From a checkpoint of a small mixture-of-experts model trained on Wikipedia: 96 experts in each of 12 layers.
Below are experts of layer 5 (counted from 0) of a mixture-of-experts language model. Rows are named router (the router's row for the expert), gate (a neuron's input weights, with its number), up (a neuron's input weights, with its number), down (a neuron's output weights, with its number) and show model dimensions 0-127. Each number is 128 + 24 x the weight over its row's rms, rounded and kept within 0 to 255. Numbers have three digits each.
Before each expert's rows: a language model's description of what the expert responds to. This comes from a sample of Wikipedia text that the model never trained on.

# expert 40
It responds to: Bare space tokens after commas, pipes or colons right before a number, such as years in lists, tennis scores and table values.
router:143128134160124119088127141123104125136113136077179119129131121116151101111166160117087136151154099145132153112095109118166166129109146121133119144162127128133104102157119148107094186126116112081102135176109129139132172172090125117141086136150138133142135087090167147163146124121184112152099126116110114139148182124092120099114127102146135140132157124142130133173122104120121180112151
gate1:193171111133126130106156119130122105144147141138140133120166132101089121103087091124094106124079169108077141147064122110161133126161106122113087130121112134109125133133125131124142147100116160133152127120135143117132098124121119135122111140124105174141130122155120123149140116190120140148146145204106176167095132143120107183112136154117121158088122128128120109096120116154125124122172
up1:118139134113132146108132122116138125127145121153170102103157120138093112135170155087070169159119153122144156112112149134157138111079110117156095111133056109163130134132128156124110103170108133086162116075143106133128149067169112137140122125153136134129135173079135135147145149151116132111134104126130118155122136102144151141141117128194103116152145142150129113159153126079131132156137
down1:089164098171127085133135105133157114145101135106137135123114133157126122114165130140133133160117125101134164103124142144116126153097094100128141111193110132109112118107122104183121130151102173134117144131134129118079105128164114166106092123153116148097169151155142115106140090115144166122117138112132137126162124155145071161121099136107094189152104127137138141117095092156078130117144
gate2:123092111132166157132129095142071121106151146089112120130186154116121126099100128141172108096142167095187129105106111154114085147125144102124126122092099110127118155099115130130130072152138148145111131144130159161118116108114120123095118136162111121144106142186134127111134135125175185166164167111160131139111123123118136155090140152138128156126136148083133129106139126150094156120143
up2:134102106080142136161129149135196103117139113142112153161127133093120145096139120141178140180106140134143172105130091095150107129167146130118122155139096167166103143082145097095115096104157148084086134106132115102111088098125121142141140106106130112135119158126142102111107130176130105135132112132099127134108131135095112118106127118134144168106080165138132113097128158116165118137091
down2:180132080121149129088156095169095113118161134149108135110153124168127066145132143096065129142145113093103126104148106146176144112146137113160112112139140134076156124100122142137129121122142132161117143123146133151119139119139142172128138186130103135116128084116161101153126111128100125147070149124136145123123132143118094181134186103136145134110101105120133155148114139109108112124097
gate3:126100103126105137118139143130097121135145108156097133124121107139107112218108109143127134114108126123125138101146112112133138134105110152113138128154107115100111138125133103139143145107127116116129121116094166128141117129178113144121118146079150126116110160178098120110112169154133124095116097084126089089099163090164118137173114137103141142184047134091166117117142130149164144130155
up3:084142132145145142161115160128151145166145127133137136159126144084075138118113103116130148157084099142159103137147099115152138109108125129134131106144111118107146145124089175133085164147113103112145113126117121145082112122145133115132116109142161130128154155134122150128160167113138103138129122128099112193154082095107102105134130171159194125136120136131160140070143168118173120149102
down3:093133104152171143118143139145108134123116189134146096133161186124108113138131126124102104120138125149108120114146123165148117115128176147100115101121163121119103158181133137144139132134126145137157191147154137100175112111137159060163142176169138133141091155139133098158130157119128157097147122135112152128105124153085116116109147112124149144129130139141130182107176137123094126158128
gate4:082159126186108134118122142151138162128149132149117140089126141089150143135107160138152181080113132156137099147126078151097116121146136134112174132123126140142133133095178083132149150138129135083124144097142146107156069159141141119139137143067141107126107086132105135101101140155143122144158130108114078120131086138135159106167145111161098100143125134125133116129126112095147094141129
up4:112126130160118127120166093162111122101164162119172128115115126100110108119142158125114144172137096134146135139127143067114184112151133111131136132151143113151135118135142092135158189121134138160148109120104092136091086135148138123155083102157135132150128180113133107141165128158068158109139152114088095121121125149155092112095146167154114100117152147125121114126083148157143149122140
down4:141116157090097128143105150127138155168100081136112128100103123182140172162110144140109122096140164150165118102125137196157118148117109133109172136164138156112124122114077114157053120146129095093135107119163134124109130127173170153112143139125151139076155133115113126108118129122139099141129096119126156148140118140138130131157117119117133136134167144097163137095141139144082149131120
gate5:116166109168115124149135096162101127146131145078125136143093113123139123143152127128133118156155132109076159163131181114116158103147135136167124159157139130182096121112152187120128161062134117103130129132118125119139164102062138103085131119115130144126134153156125137139116105143143143120129136166155196153109080112106168141136122131128114122141104133134121119110102147094134111151149
up5:124106122112143114132115140138146151118077144100088096100109147171070120143109150112087118171090109139067114145129135081149117099140106154093138159131096162149127117146140130108162107125149120076100120077136138107111150136063128107124127149125121133128155134125131103144117099133130077145135087134098109154144109120127141161119139100154116140137126132159077120132138139079122102143152
down5:103148140153135139146094122119135157168131090148134090096105132122115143133099123183098134129106138127131129089157100117120134112100156144153164127141119088138129112132141102089112133141124153137113170120149140064122128090150122111105115120088150193110130126116126151078108076138129156127125135152127090104146140109120149148103146167162143125125150109101087131181178117086136111095132
gate6:102116132127046106154112138134155101126121109166141113144113130120129107090123157134122081092132129147145130146133115151138169150132156132047116082099063155109105142128150117142105091147166116155150126101151147161111154156105102134155118147142138138145179111129122116142119108091087131116125131133126110137150102134130122125143135122111160138104154121113161137131100077149088135124088
up6:133109144132110102200113110126139138096113141129115119087149093118177140112077148139137134088157100089193117075123165116158111142130137127148147124101108130108110181156128150091134160159149156115119114084121111162132144128121153113109106127089121124141190140122131102137119160151119097099139135138163170161098124100111142102118115129113120160138148129126126163137145122122142155115105
down6:124101121145110117139128123117122168130123125131136078118071114172120097132127105146166115106110152117125134161130125117137125104148123099092187162122146110137124146111152150153144117203113126145123133127102176175098159121162097078130126146117168147136119150128127110118144096131132123135157126128080142099105177118145133131108112132167172098163141127112107114136136092099118109068101
gate7:127173125154098098116161154104156105156133168124142128138132145117162139103148109145125129088160114080164143125125147141132129133142166123086151095164104133134142139079176117131126163192131116122163117100151120133116093095120059115137117100146140122126110152119113127165104100090141097166163090101141129114149073133128115099113113150119120150108126119163131109133118145137111122091100
up7:150144115145153141160144130150147083136079071120143121086126088141121100135126114111107098124143133103096150117128186145135181120110136151188131115120152139120147129103127133150092145134136128115174107138130116078126136118144127137142161070120137155213129169127125147113095108148165101117095162123126113093138156158126136114118131134154138127085118135125134139140123122163087132143136
down7:144129087105121107144129108100163103132144163134132108099169087094130130145131096144114141121133105141127074119119102144062176126150107137160103078114103125160122119114147118094142097144147130131133144154122121099142101116113143141135121160158087109176133119123129098102160104145147070129105134128113182142085113136109116100129117088136134115136126136108117091087147164144084111090139
gate8:088080116126136116119149147133125119143123122097131127132124130103110132135157085111142110152137054147112102125158146119079124136094134148180124181142066115094134110151097142113141101101122148119085100141124157126156128089105155135100136092119101155105134130152134134117083131159137169107132105123128119117163119084134119159126134071110106105133107149113117143157126136177086133102144
up8:140137148133135156109104149125080123115082140143118128056122151140152109142083159138106172166064184124114142128112081155103096136136143130129090108138106089097128152125151124127139127084136124169122136100106141113099128094112129114174129143146108109172094108134111145119088142120113130151131102106123150125121105104158119105159139152117064128111130091102106154119117127150128123119138
down8:167117126148099132141102110109113157118128159141102145156086144163150111118143102138158148145124163160129113152153101105139134097125101133118133147125118124148125147140140105143155143166136087115137124112120127175156111137141160082153132089103120113129097094130133083166111156115119116136097141146113097129086176108084134084131119164157160092145157120148110139082178135080138156161097
gate9:149138127137167128141196128097103139140139140129131099121103129105153142141106141155144157067142114109158121187134114139105145124105146147179116139106149232119157135155133091121145132122121111148131140097113149138094111147183150130113132173129138156138112145168115129105124160152143142122129087154121137115126110159147146118121113130096131130155080118123076131133131133159146123126139
up9:132162164143107149135108130217134098125147128127119101130125112127147154098146125143154129146105138140144142113123150137132131112106110132100139151092092144149120105109131155190123117135065134121134120127119113185161114084063184122153178136134143097109119134139117143165134138141150158104147102147113090140096119097112173124165157137156133127145129142145129130125134082092129121116135
down9:158128151122123133152144181103133111165079114148163132151099091125098117178072113127123119155115149094154105138093112183112175145132106097128110116123114170149112118127097146152137145147130135118120138100118167098155132155136148179118148130146141171140094102143104145101147180169096137145120126134133101133139133141128101132130107152144152138111092169106104108170116138099145112094143
gate10:103095148128138138125118127146133160127131110131109181138129126130139139182112169137127113145129121159098105080128110103113152111124103146098116161158150127117114149115140170112127128146136103036155137082157127142144128082115152145109132102118121127113140184145082119146168149139121143144132138108107117147142136165088160100145108138142078082140141122125133125114141126081136111187114
up10:137115105123152131138152132109183130129124151101122107119095140164163147108107138140124122135156132103155109160134113127119190134089166129168164135120128121164127116127130137129138099148111141098083143175115168112117175128149121125120110139161145172186129074127140149143096140110135136100133126150150109058160111172096132121128169130153144147131101164124123121140152125114080141143166
down10:147111172135155142120075130149107097143181104123152090099134135140105136127083111127124129108145151135121107115181157147114142144161153093163113104094148099139139095104094147122147111148140174109172089155112127122131139094123132143127139107085121167139096127125139160126130132110114132147129134106152108141134103104163133106161153131137139119192145095169142132186116097138176109133120
gate11:111127110134111140104128105143129133150083127142107120117141151102086141118143104061179100165138156109122097108102169123098126137139125129108124042174125156140156142107103195139140090131102104147111114137110110157111116091137141151140140125106148104137108169107168110152137133083132116122120136122127150119126118181129150124106140148164153106082130121137119121131097137123100083125123
up11:120120131112117114142096089122103105137114115154128133107102137134151116126146156135130118134111134115137136109134131137120121118103133121163103140114127123097120119081127093094150100114168123105082134051118154161129124085079123121129141150140149143135088129158131128091137076076174092176103146153060131132156162144115138145138123098140140154148077115136097134115138082136162120160125
down11:116110165116110155114193133117169129109120113150135133142130099193127141134159177099187170131121152113104126146120161130135088130094084152132116147144102153148125123150124122152124136133113083132101098088098162115121105124125154078121153099119132098133114137124122141120108138164144163103153105127129116122095135150167102142136117147148085135086110169145105079139099135112132135100104

# expert 8
It responds to: Spaces, dashes, plus and minus signs, and punctuation inside scores, coordinates and data rows, such as the space after W or °N.
router:141124146135083095108129120116126155109131128092166124107137107186151126111149138118088137123171137096117126077094141119178170142107129103119131141141146146150084067147144132139109164133133138141118139129100088139101158147120136104130087163124161142111134137132151102143131167114118142157110130093122092120153152122140107095160120081139098108156150113168088114178078133131127143118144
gate0:155132112135148090104076130132104107116140126148118122133163115141145113110146166184108106108159164087136120190122088159117116100128114126140138161151165138138128130073061098187133157157098123132130125118144134080088144154123095147133129132128127126096116105190143154153124112098119126135117122142108120137129125145128132105133108174142140108172110122133157097145132161151106114120146
up0:130153104110126110091138132150161097135154136115108126123146136141158078100144111114140147104126132150139118146141121131106139159162115124138118162076112146082105129177125084141094167118130143119118143181145117163120104127145127097146104114132110119152103081139189135138090106133075114135154186109138137132102139130121148148163142157062109145141157149109122112169097121151111116148151
down0:122104123100125146148092168166127116122135156125111145128145149124158124109124143130155126128109118101161147152128128103137119143145112098158137108097169114133126156108095143139152160125131140120151140166088096155145147100137102064103147122117097117145135151120202127154124135109157122136131196090150113169099172136111116093156156101159124156139181129113123081108113106091100121127111
gate1:162123101070118121118095144116140158141084124161084124134126132128128145177111128099126149111130117124143182061129171129103135091109148123126122139143121126140167164142100144118116117124090124133115151198118108137127093135140147130141174118132110148092118112141145146121182078108128136116121129121115136106128100101128144126135158088112132120136098109183156152163121089136151124162167
up1:184102107140134123110115117107146094107147160110192109143120123130118091077122152125118074097124122085102134094173177130089157152129153125148106139105127131159142102145114155127141093114116108110146131115118104045136127125119080104145135123146124109158157142128156135112141089126112128141128132149114078127112100106117121158155107145143148150075109130146132133127095127128141110089124
down1:127122086121120162128148120140164105114192101126169121149102115131106140117126127137142119133118142098070197112146113114161144108116091093135092135137120085118120110104141106170149173139124127148121125093150167151166145102116125129102129066129120144142151108120098156121171106166123143109151138116088128139141153093135065123140112110109141100082130117136115122089121108142136150132131
gate2:113123115176144131116149129123118129144146129145129132092114144136136171073136083147160092106130124117109138124164146126090105146075159124136090115089077102141145117166142165123131108090127103126134129099118139161080110178145075109148133120107116139147117140105179111116093151132136145139132090159129121135113158114134121125162099109119136114130108095123148167191161132118154137165104
up2:175125158125142140144186133127142151102126109156110109127146134145109132163163112148090133124141137139096136124109146112152144121115121167134103140159132116113084135179122155108168109148131125130161119126156105158120165113096114121106129141130129189201119150111086127090138111125106144133112136125159105089123106099110086133120148102142122115156153109182124123139082133114126095147063
down2:112117167144147091175133122131145123139149124121087126118105102115135115118129119089129128081119134126121119140144152126096124098143155109127149167186157122146140143129154114150114132120130122156132115128159122147074117136087145116140147122148113170136106159127130083122150108101101171084152099160151103130105136126163168124182154125087151080138097108113123128139166171104148100159071
gate3:160122100140133101109112157117087127128149144126124131145092173139128127140182113120115154134119142107127102165172108133127141142161147153089135110098109097167118100162162121096127111129122131134102144152107124116092152169124115142103104164101134132129145151114129134115138154132147148131108112186181194094131103115134114141162117164145169115141111093119078085135179142148092119128126
up3:157161132122150113119079137124121161092149114137097143150130107124162144111143116120066127135117135191106115146079120148147139142117125139126112130134133177144128141104147129118130106145135095107150138133134186130118140074160090125106131115115145138138075174106124167174179121117126126087125090144123149125137103147144155120123097116089151105117140125113085094156092091166108133120139
down3:130133139102107104102150138167156123136092101146100128062115184101187149131120115137116127117154138168130124155096083137137126119122083121144087162137136107109149137103143100137136172121100135103151130127146109161101093131180075088118117140112124131124144123108104108123161100143103145101126133126106101134081097125140153126117086128110075155099171152123131144112140112150146139117126
gate4:125099112158137133100103153123125126070149113132118124073116123101145104176117098121150171134102093152092148126113124122111125096128119140078099148172119164091156145135083119118128104086133129159124131098170095144070147125147140144122106131156103119095146109129140136122104140153101136127140131151120073099143111195128156116136129124148141130107117146146118095115119190119117116100107
up4:147122134125107105148180127133155140094130117140125165113103120129166125145128105148143146131124127113135138106125152099096163130130084142132168120123121091120181100148051182109125146120149117129147152164121091112133176109135109158105118108139149162165162175134112110106112160099159153124130138130089131130135108117110116106141118132100113110115154143148196125105138105085120114072139
down4:120116118125133087126180119108131140129132133127093120158144135197061112119133127124143129133124114105131144161121118152128152099113119150185109142123108102131067160129120124152075129114084079118167140113089113171085154120111104142152129126137141134095096183123107125123112118090099152125138144130082125132157106137119097140145130144143106087125153118141143161104139141102163160120111
gate5:130130180105093149136128129160124075064148095119158139160134123161143172130142137140132138111151150119120143148118130112143111093109151145114123076131150122122155139109148105119128114136123109165123131129122178124130113141156126124143138085135139134118183125147079149093086150164107090176122160150158162093125112154129084131140165127165145113142077112115113149118100136120094121168134
up5:141125131118189123157113152108089165172137125122144154093125120101092090153168087133115096088149133131156076120102163143125111160106131147157161134104136147130110131164155120175152117144150133129130128128133104114157105094118126132120068113098084106153131107116131145141131130118123134115119125142112113083091138158133169132103112156133155102142142168109096164118150102129132141187153
down5:147100140100148116132083156158137138180089162142091131141141136125117090087158100082153119135120127111149147155136133105147138179099114141103122156114136149095159131164151102146169153129126114163130135145161154135118167120096102132140110130119143141152111170117151154120090160135126137101137107148138123161089131126139135121137166127165106135075153132112098138158115119189138137152180
gate6:138080163113112114141168170099144116117143123110108122120137124105142110090183143149120113135162146139117116098115140091156119108160092158132155143059099088146105153149086120165168132063133137129112112150120080094088153106132163136113138099124126138128113117126160119149113149137158143157146171123128138117159115143158136106122112072125167137154117117131110120137133143154098118140150
up6:092090115119157127102103128126132136114112129109138133122201102152130112120136165120144138144095166098098121115081121116128134125103127130093131215128137170167160112108094150129050132083143145158123133133163152130151114113151153117125143094084144146136105144131110135127129104162088162169124143116151123116101123105130102112117139120113127112136115122140092136126158131136181136132150
down6:090126145111136136143144145132129125081128156123123127114107166121145118159132108145151124113139156076180141178105127113108141125145113138125115175128135093098115154150086093111117074129166140121158174158099128113149113099114086134135143135123155131152116133116090148142146132098097098128155155123117084150124084122145153149114116131106122099162106129106126073144120101082166083114165
gate7:096133142175081143138146140149138108180110139138145118099152106082151126097150144140090139133161124170127134101136179140126108126147130167134102120147096098096112162104100141123121101133118132118123110105133101124092097134123142124109162155090112137081111156136141113099155116092119152128065113081128151172139119127134127130138073109169106116113120127177129098131107155170131122103125
up7:133090176139130110149110125172102159101117100112098115127113103155128065118142145143097173132128110134114130124084153156145127168132128106137166104119112148131158070108160113127126158161155143124124159117050144114130132117123153082115087101157138131121127143141097145132112137100099110136096118087145130118117099130153125099129122146097135123143109106126136077090110113110090112170120
down7:069123155120128116112144130105161140097131131153114086169100143181096143129099133165123148111113155141107148116150119145095121159137149113132105123117104144130081133118139131133111142160170134148097141103098091072138107112154099107116101149131148124116105112165116138129130124145085091149139079130148167128110120076103116100132127150096114113078128143128117137069115142181165117127120
gate8:116147105126080140126145163092128122130102120124108107059164135177133152139127078126118107115122112125126151141116150144112176135119142126149134135102120134117121083123101171112109103134110119134159175149110131143090122123156108125137146087098145106144092156108113113159104165134114150156147107163098139124127127137159124103116183111148064128104125133184074140097116120142146143093127
up8:153142128174128149128131120124066097135144139142133175128141081131108087181134139117138140159135118090096117147071157123136148109132152117094141061125141101179155110140142093088126136111155160117137113135108109139117159122106117172091133130131169134100123109128068106108132149193111131163102155096105110128118132156127134144124134158136107103162135119123124134108109138138116129117111
down8:155103142117092121130111091140107098117146091120122122118142122151132124139119179136144139146123147155173131092122110115120153144137124155170121112187140125100128143115134166140119159181158162146150149098112128070106168081165108083117157105145114114114131128120151114101135137141095108106108149167113183188110140150127149139137115160116149136167166093153128136157151124118112116136104
gate9:165183115126131148125142105141124154099112150114137126105143111151110093111107100079121142111110104111148121133144155113171112141110116126156118107142128097135112101180107117166188126129110132133137122130140088108136118121134134095118107131137136112095061132134144108133121110129130175118157132101152099160176122132126117144146127187088117084140161142164096129117154139133148090055119
up9:151166139129129141145096116148117127119084093102110205143172136128147162135119117106079121119110109107174190129127151100127131051094153131155105111155108103089166136129067115109156133117125110120152145118158145135109105073110142137135133108144105113117125142168140145119107123124117126146144105151090097146155104113133114114142114157105140137145107130159113120153147119141119132121094
down9:122125126154091127124150187098162116125093130110114103116092146157115117134106105127147111106125113127177175184101153130154110126137118127130131114107124085094142075106131108114140141105105143136120148140130121134137088164083174095121072106112116112163097142153140152145132126080137143141095133156100119153098160132119127130121103156093129086125161138173136157138162091112136116159133
gate10:121134125086137127121157159123160099137129130158145124131167100105105097119162125129120148132170120178147118116122100094129111137121170146099141124152123077140137162139131113119132136083144132112156151097125157114134136116116112102153128069104119152096104066110077107096130123148100115134150123088137133105136153128101152104129137077141099146146188144118133125155142143203152122150139
up10:150060139134141095144103181114102100140112177145100123125109110125157117128144156117161152107111159113134106135089137134116124111116134141069150130120139090150120090131128106149128121153151097163119130163103112159160126136128194105185132124159094126078118143125106110170113152161106103110143131103130137138095132138113147148104099134098124115163129158101089132108139130162105113123097
down10:135121153115110097136115138167148152146140106125123104141126094158157116169118151125147150170151108154119106125088083092087112131113125151127125058111081134157162118118128142160133158142118138165121129117125103107142180093107130140158157105085113141125153097107102118144158150124101131121112155130139110108081173179141130099129160130101159095140173121132094099160116151133138107124130

# expert 54
It responds to: First piece of species epithets in taxonomy synonyms, such as t-aurella, plus numbers, pipes, quotes and parentheses in data tables.
router:151135149161109099110095140109097147097130108102150118116123095127142098113156158091108150144154115117164153099104126163159145147096178104103097166148170090113101108151133127131105146114107101096103112132111149161114147154105116161163101121157162099134157118108146153136075144114167130155106128138127109146167151176113103085129114108151148158110144133145127111150100093137135159123150
gate1:139156115168141155094137128121115147158150112137122117145120046084125126166120085138135112114147146129110096126125104108159073104121128159124115115162089102164142117167130131145114129189124132126102137144118154155148137171116114121149101145123144094124113136073130126084131129139145157151156107109103158088155165131122132138129122123118093122094140109141121118116183108086135131173099
up1:099141125132109114133144121142118132175172074134133156166133102055116128172145118126120110172138157157092107133094085161121148110146135125154142096084125115146128167133144129149136121129105118116141102126136111111135097153117148134076124082163124156178135130082134146118147133127163128164117099092171131132126115163156135130149146113101122163094122097124130116133169134138079132124150
down1:117130112104127116117121096081116122118116149103138120121132114138135121137135130095053165081084140066125149117118109112110086124165149105156116114102120141095133114149146139130167114088079109139123130104154079131134118142105095175129132145120127121155112090121130093124106174137130131107153162150108167133132120139128115173072114136096086138150112125177118109122139082116144135139116
gate2:126113154120149159088144117146125131159145171137110133129115098185150116149138130147129106123106097124110135149124170146108122185080100113145085158144097121099152138182154148123119106145145086072163088084130108177139091128142154123142103121137133126111118161131126111109136145132143103170119148138131098117130113118137158136099132082134111116131142177120100139173143150111171108134110
up2:155130131147113153094143125130122103139126158123115127124109100145117104135107152117144148182120126124128178129107107130131150108156128123115147112054124144097127134118093128146131075149149115197158129145147127166105113144154093158177126116140140110086156143121153118164143104099081115171160163183106139073092123119099165159109093134122142132105137123115115122100126119124135145136146
down2:159157139124129154134156141107165078134138109105107112125141147134095111149161126130111131100138090127123141133136097128139129115090076113162138140123161144105090142136149139189096065141129112101142115140126147147113183164096124140148098111095150069147126125117097135145147096151133173127151131141141100128113128051102120124093115098123105137105139116109114122154123146108129148106174
gate3:118122121148130099128132146136104154129143133126134133109162130098106125082171130059152133095157076147172127188117139131100099143153135110169119123109108135167148152125115085129103108102093132159124122125114103165119136115128119143106073094119171136150089130120153161109100162120137121158132120113181082111147150141149126124168131116102124131121104157122165157128097105090137123128153
up3:133186115092151136108118155117126154173104127145083104089130072148121160096134161120110192104156180134118130128127145126130144145182158131121167107138119141128157132165143113083138154095121131124112108115093143097112129126148153152104151099152091123115133132145114172145099133113146135141082137109174106121116179161144091114131150114101119145123112140099151145130124098127098124137125
down3:159123124116126119098118122125099120133127105121118152154079108122103112126149117080088139141121116145128143164105152125110130128138130124119122082161142121151168127114102163095105143145105092138136099095079146113144165096165145153137097129097159128116114178153135149102131149124152123157148129112151118095155173140084141105100168163173088161147165118110135132141101115149103078113172
gate4:107063130174162128147143138146143102110127149122121119170125139096112164129115112116114169118135177141148120129075146122091167185106118115123099098147106138120119029102166118151124153103111154133119093098149124124134147130101160115106122134111112117117129125129087132106127087117111140131149146111108080118131171138132115135150090088175120127131135125144158155138135120132132145114127
up4:110160097137142112115136102164130118114111115143132099128126128138138165143155119138115111131114104174118136148107089108117115210127130131140129078139159139164148046091109111141131116165159131097164114145143147156108147108128081127140136171112075116099146126140109136115133117095146134145103147103154117114138112143149132162124153172169129133082130110148105098116130169134132100091118
down4:157136147141113149139102136078171118139119125119148129140146128121132182128093099111131140118073131123094150123116123111108130108118125151087129127091131160140108154110047131151145086124143113115163095184113123172128135141110154165178111112142107133166120171111125126103070103112156172142107135131121123127131137106121154113117132117130103160147128152127151056136126146114131104122143
gate5:125121137129083116172146113108142173164125112120132118137146122191167113126173142101079076145099109099095130092128150090121118140147097095092141159136108099161110113124146118104126137114112091121150086122125113144150119129179153118110134132122146160100116130113139101168103131119132105170084125143139161124147183100140122131132135139093162130144122072136131099099111139111091115119134
up5:154114165117137097136158133107110145095140156145151085147134140137119111119161210135101162080127160088134121109130136149105103144137151127178140117117124136174173116137149129130123082102142153123124152109138106128149165157130146131129134104119134160129167093132137123109152139085103118119148122128104129137076162166135133107134114088123132157114113044156107121104117138110139117160126
down5:130126187137083131112147136097134126104158108112103125121099130152133099118093146090168109123089110103121111153140101137126133130122125144152125158131137104108109140145135126143119124071102149095115127171140128158163138115106161081105127132122161129145167120073136115141141150118163045157138116114120140165110103097107124086129125137150107149125168095148143138152088076128134137120167
gate6:124141144145103121149147110106104090120077135102123128137147144207147130107139113136095144114134139131095119160141151111155113124140136090119118139085117126140104105145167175132143160087136059130143116135120091155115147113084122123143091097111130130143129127157135131141095137143146213106120153147103122124112130091088153129110087112100120118116146141179090146109111116143129141144141
up6:109145105112095126118105111132146109107145129127125117151103153160153100128128137114133178101077108125089108141111156138154147141147131132117162111129106100129095123144175127154139148142139127127100128200127106176123092130155083135170122154102141173167116184115095111093161165101102164109135102116153091121129152136136134125133120082109109118102110107156153098103161120131138166138127
down6:118154137140147139096121137125137134108138138168040109162154127113130093089119108120097135159127139115135147139180153155119141117159154154140150119120163129121147111140138190099097164176125140084113135141134152134116125117091131082134129132093133163145123112135159101115130168125109130083134095151118117141094151141139156096096132167136111136142108128107135119149116179138070155129142
gate7:133103123132101140108132106122074139145123156153143137134110127139143127177108115111117155115135122104101107161130116125111161101104127102135130139133091139102117144114140116156087116146098140093120141124123110124196119145153118122088133143159160061101132158120168133134193162128154138124099074131180116150105125118111088110120148110111156122106095137145161119140096143069128166114154
up7:157099162123111131166116163128130138120131170120100171106101102121152102087116144145102104159136159126092107088131146171147109131119112122084115133110112138161127142107111103101112086180112116156105144195134150136122151154121145120126153151141132157105093104099059152110088090143142126124117117154133146138152136103145167143090121103104090097078128125132124124127135131144105127147122
down7:110176127111114189132103080106154153152124130155111155126119159144122149100132094123070111126105100141103074136132113115159090082150104144089115129109133134140110162138107158163140094145137166114136143125138136136110131134141092146122103125135150133134145103147143125102135096071113140116168169101130095108165114101148147165108124115148093134136106107132175103149162120118142112153088
gate8:097132137161150146137169113152075134120147118102133136123150096140136133101161171128117106088105096119104134117156150140150100150141131115131132084130138099123127147100158186130115154109128139105137149193131141169171081118090092113098134098157156133095149116130140140172127139163127111089131116143134176147112150092146149087111107093106113149113129115152147120142155087131135134103155
up8:139162103098110119179109148110151130129123133126128128198095147135116135143137165142119130112130088125115079134153127103103110112140121117089114115103129122181118120140082125148141129102143103171123141151136152129156139120097134147094114136159144112161124127137091112113150169104143112091151163113108125202100121103148155084151077116120112140107103142080104083129112143092120115115133
down8:139139155098158139138141111130152152071095121110115125102123109132087116139056126143139142141123105150093115155109088110108102095122155138152154135118100137118087111182104084139161182129102123103137120154122129122138180126152126153100093131147136158079105149104120164096157137151106125121148123139131151096134156171153117148122082141110133162147129115115129135148175118158129127109149
gate9:114142132169154087108115082136109101148134127130111130124152161054115138114168184160113103123160077116155152134122126122157134147119114112121115134111133184099096162134094099138114107090073114150129139168139138113168138125162106131141087112135132144163161113127136161131136176093135090136128107090155122092133131136124139137126136108142133133107151104138140178121125116123106134096165
up9:126113109183140128143135096122103149156145132135144117133136133134074121150141131122104087124089109103090146136130128101178135128143151111164151140171179095163148130125101105144195133084173131123120164126122071129158103116138188133128124113120130116137115169135093126176157114130170112135136096130077100128128134122175142109132134111127115127124135129142132144122144098117086142118159
down9:094164151121114126102132155165121129140126098172136126122107153098166113109087092091110135122130069118110163109128130149163136142155147130140129136165145118118094184159093137120100104111140101112142151126166119139111132113154139110129091114103127154184127139142118145137171133090157165135090140143123107092113171138171143105150150089153162129127135130145126172141131106106145134154176
gate10:131084189112133175171154168125146137110125124097117078162108126143114142119106137119136130112100114117122118116101151132131114111155075120090141124151107117170079111106160133107122107115132159169118142146085107155141115123087108104174129131104132098104158135128120116110129144147116130151101143085110127146119173108126140087122098151149190140148114153122177128127080117127109148108122
up10:123097155066131168149165151113109110167154107139136143126159148121128150121108133128144089105165115179155100124127121157083174103150109120140127142087107102142088124098105133090142091081146112121111115149106095130129131109120097120121116098154142140114139106137128093116122116106119102122090115109192123173118109100127128160129138083155141120158105091097117133131101145102095113097131
down10:144136154137106109135116123146116051132085122130170147147091116125115111115073117109148129121111169112097175114129135065190151125136174131125126147153111118176162119115178129124138114124134145130135153156098091135139135114112127099132119137137135139142152119139119122125132117137106097116078129194122099139134178076140147146108126098177124100141128135103121138134110136109142141126093
gate11:123110143122113127129166126117116134097106137142174146143115090104120158120177106122169089142146124092139137168095133121113091100134134118165087146143140145096109156107157153151106115076154159159150105155133141142175106145089152136157135106146116136119081113120125131132156152117165102166167134108093180134171123127146135117093101173082137117134164134117121126144102159126117125144151
up11:127118165088144077125122123154132128142133082130140105116080130155123097114116101128102117198126076156134111094147155120127133159118106129122094120062081102116100126100125097116152086167147133133138116144143127119110099151104156099140144135164109114136126164135092106143127161130159155129145137130162153088130110117141138126134142135168101097111144128125089126128145144112089069145144
down11:112120121167128133106134169150118136101159145120170116135139131110123106136131129146148160114099094192156120131127121164114106147093080074144135160102158134149106134152123108117067139160144182129101154120115177111093130105158125116132128137127141091121154129092144143140098130115097119103130085129103128097154100168101119122086140125164150139147113145121169112128077094118144153107129